{"d_model": 256, "d_shared_expert": 0, "activation": "geglu", "moe_layers": [2, 3, 4, 5, 6, 7, 8, 9, 10], "balance_bias": false, "n_head": 4, "head_dim": 64, "attn_scale": 0.125, "tie_embeddings": true, "extras": ["capped logits"], "lr": 0.00416, "beta1": 0.95, "warmup_steps": 200, "batch_tokens": 65536, "doc_mask": true}
Below are experts of layer 8 (counted from 0) of a mixture-of-experts language model. Rows are named router (the router's row for the expert), gate (a neuron's input weights, with its number), up (a neuron's input weights, with its number) and show model dimensions 0-255. Each number is 500 + 50 x the weight over its row's rms, rounded and kept within 0 to 999. Numbers have three digits each.
Before each expert's rows: a language model's description of what the expert responds to. This comes from a sample of Wikipedia text that the model never trained on.

# expert 13
What it handles: Coordinating conjunctions
router:496482595558449526474492522546548508526591401562609477423540498497483617429443538490501403409570526525502548540459526548559454416512522545516549517490490534473533545548630439473442438572526532436475555551531584481486539568469349421497498549409477508455478506550535502554574505412445515517562474423522462556569453526501530460447509504497534558465385446507419423431516413477390539467596551475471420443561547442474531480476479486437509447505512464389480502544512458409498530496465616493410518475574460482513471516473508438436522523513488493531471473500494515490487501597459470467539465513554492402443552547497592524457466500548549480472463483483552516479484496430432408494528521546423482435550581487549493538594490499427484535499375518535460478535459499479408557491439535
gate2:448433476555514553479482532429430487415405552465553459522582471563546467553426432479592444525512483476531510531573593413569531575478469472481450515535489546451505409482513596490531476482576503601504446428471491531458538484485583461376443480494518555437486556506463448453557458437516514601496503485508464574541512529526532476543532616499501528490495543522455375479497535472444500589446548454421482557533503570454444512479532616547538569538538507477401475510537529448548534480554508407518519524511604512545505569456485512568467523471530592538458523499477508456441537547465466493540597515548558492484574575445534563524473464486482450406540508432473552612516554499505513542546517513550512463571530442496427560463493471466443514594438524411455521609523526529321514441459508
up2:525521393435484511568519410599528532509578421517540534421458509456527417436529533550457507480479499552459399460376436575498573511552603508482512541516462446442551548605411481501456525512461504440475551572548466422516391513534501563533460522510540487515514514456493483544437596564527558397479483565500518478465541541441493554495504485438541511463488452489518520495547532513551396425452475566520431453556484429441582476563517506463500507451494532524614531467523461479493447535420466603476512467476453459492514507554469580564474439533439360472511466500551479479576554472494572441467413425387463472571476453466484436590553452498494517542431480563581437454413513543502453357525540542508451472454470540488531462495453449537502546446464497611475472494538518460559458465573506

# expert 19
What it handles: Commas after names, dates
router:472533490513397470559540508405567401576422506577483565444492437547514527503450620486552406436564548459479464567479415534602356372391515550481456519521517512437465580492489490574474498549523459441518594579530548557475555404393569440499573496537503509460482515580515503492543480458452451517505519518503525518551534520476497522465525479569619551457440453533418515472571451579437474462538470573507512491502575484423547491448441451533555528509545462499457464619522526445584540520415524468456478436530436531561513522470537444449484511568500571403471436500528495528515463518493470509458416599554505513362497562541466562455463509522533470449523436520505512467467531495477472484570477487451531499528551440549493408474510442479429500462490568414470527539478529417451552530459518
gate1:523550418508419585351433561468438535475524478492574595502387468563448483563478594415507514402599522473439540510465500485557531520516511568524482503537491530473526514475441462468551532447492520539470496519463433533489551557495459418451484581514485519563491538442491559549436486512528516533461430557454414481451441474479480521470509501427522592480432509479435526484452427551469445460485521453403497487500554447545381471528548426493530531517509553557466506490474536600444437543494499496507463531526539526433525554546570549472522536562485401465487521405517429454364489454564579564545457533531485446561529582492489671424390440504457472463477468512524595546516441531389457489496511534488473493556430441576513552565466449480536444533551583456448486505461491514501529497618486
up1:480412475467539524563579418575560554551459521556414492455560529493542540509490441419483469537499421503555473531494497488519487525612573460444526496436513532540489527486468430525573524591438438576589477497548518431497415485528482467537477458491451518503496434525527483453517547503456482498486576376492555485566504509487575510544524503480492370509503490547612385576515514472584532465524530569592480557506569544455510543458356499430363521512503518476554495416478450464508588473527486524502492449495567479493552465489478526552489453513447480445505469562454462611614501469543433368500557501524588574531529426533453423528489549407558480435451524505472442478459512484615465481528550477503586513470479601464487544482572535430485463537469412519504457435541439584519536455458549

# expert 1
What it handles: Word-initial capital letters
router:559528572637487460534494491455571509494549495537519432462438554427430543502479534430504443561459620461488543493540388538461437462535514533464554502548565433434506580578493537526405481565537542433434507560586518484498520465474481480456523552519529432546453516540559479467439522530376523526484502546490424478528545497496478509493596487478502661444483438471440499454604507513468532472518436520463520454561550442401473504489407465529541549462539478458444484560520455503473534560511501461473508544608381593502593558419490471435466510578510465365432404508502431469463469516557454472526413476556502511491480545473480515492487462527470461461499540503518477423456457489610542497437427577431535495499531464562530525492477494494435574496495589518455474588564531471600559494399552
gate1:464491551521489438566360470499508545531570436508434501527535488438457546454457541535481514505474619545553453442602536525429401473451573494519615531509523569467531484541558587484519522429493554415560507550577477530534517559506445483382466554485567447527576487510511476514505542543519433433460538586515506505432604413438481540479626500503468506568423478502517537484553423518439531409413414598506550508502512496491559565463470514400508529459487450464533519519450463600495460554486501583557514481536434545548524558479483571543408486487457483415458511446461579447507474446461536540543419473516477574500488504474464539565465492517504530545478497532497512430485450449517483547323503562473469560531494422476645424523470448421499556522417475501503490522428426496489470488512529
up1:491440498488555558488498511561508481553527516518617513454558594432500522510546514546448541511511447516573552482443399462582514500530476541549589443510490538444612535454500485455487612561475461537481445440576467624493345429518482471489490562505602576626570522514560397456530422498522441457479480518537509623408488434541523466533495485547429512540477491561564527464501450437581448471543475552492543501565512586544511475550391414496522462469499505525525567496478492497503513565573489493575440549469441458493500543440490494560416482584406447458447522501480408445483444457472529545438411451474481530511499465501547490472552371555499473562564579534443529422522420449460443542534495512404509533446545395498540489446533467492507530560471494545457549484463470500453468449448506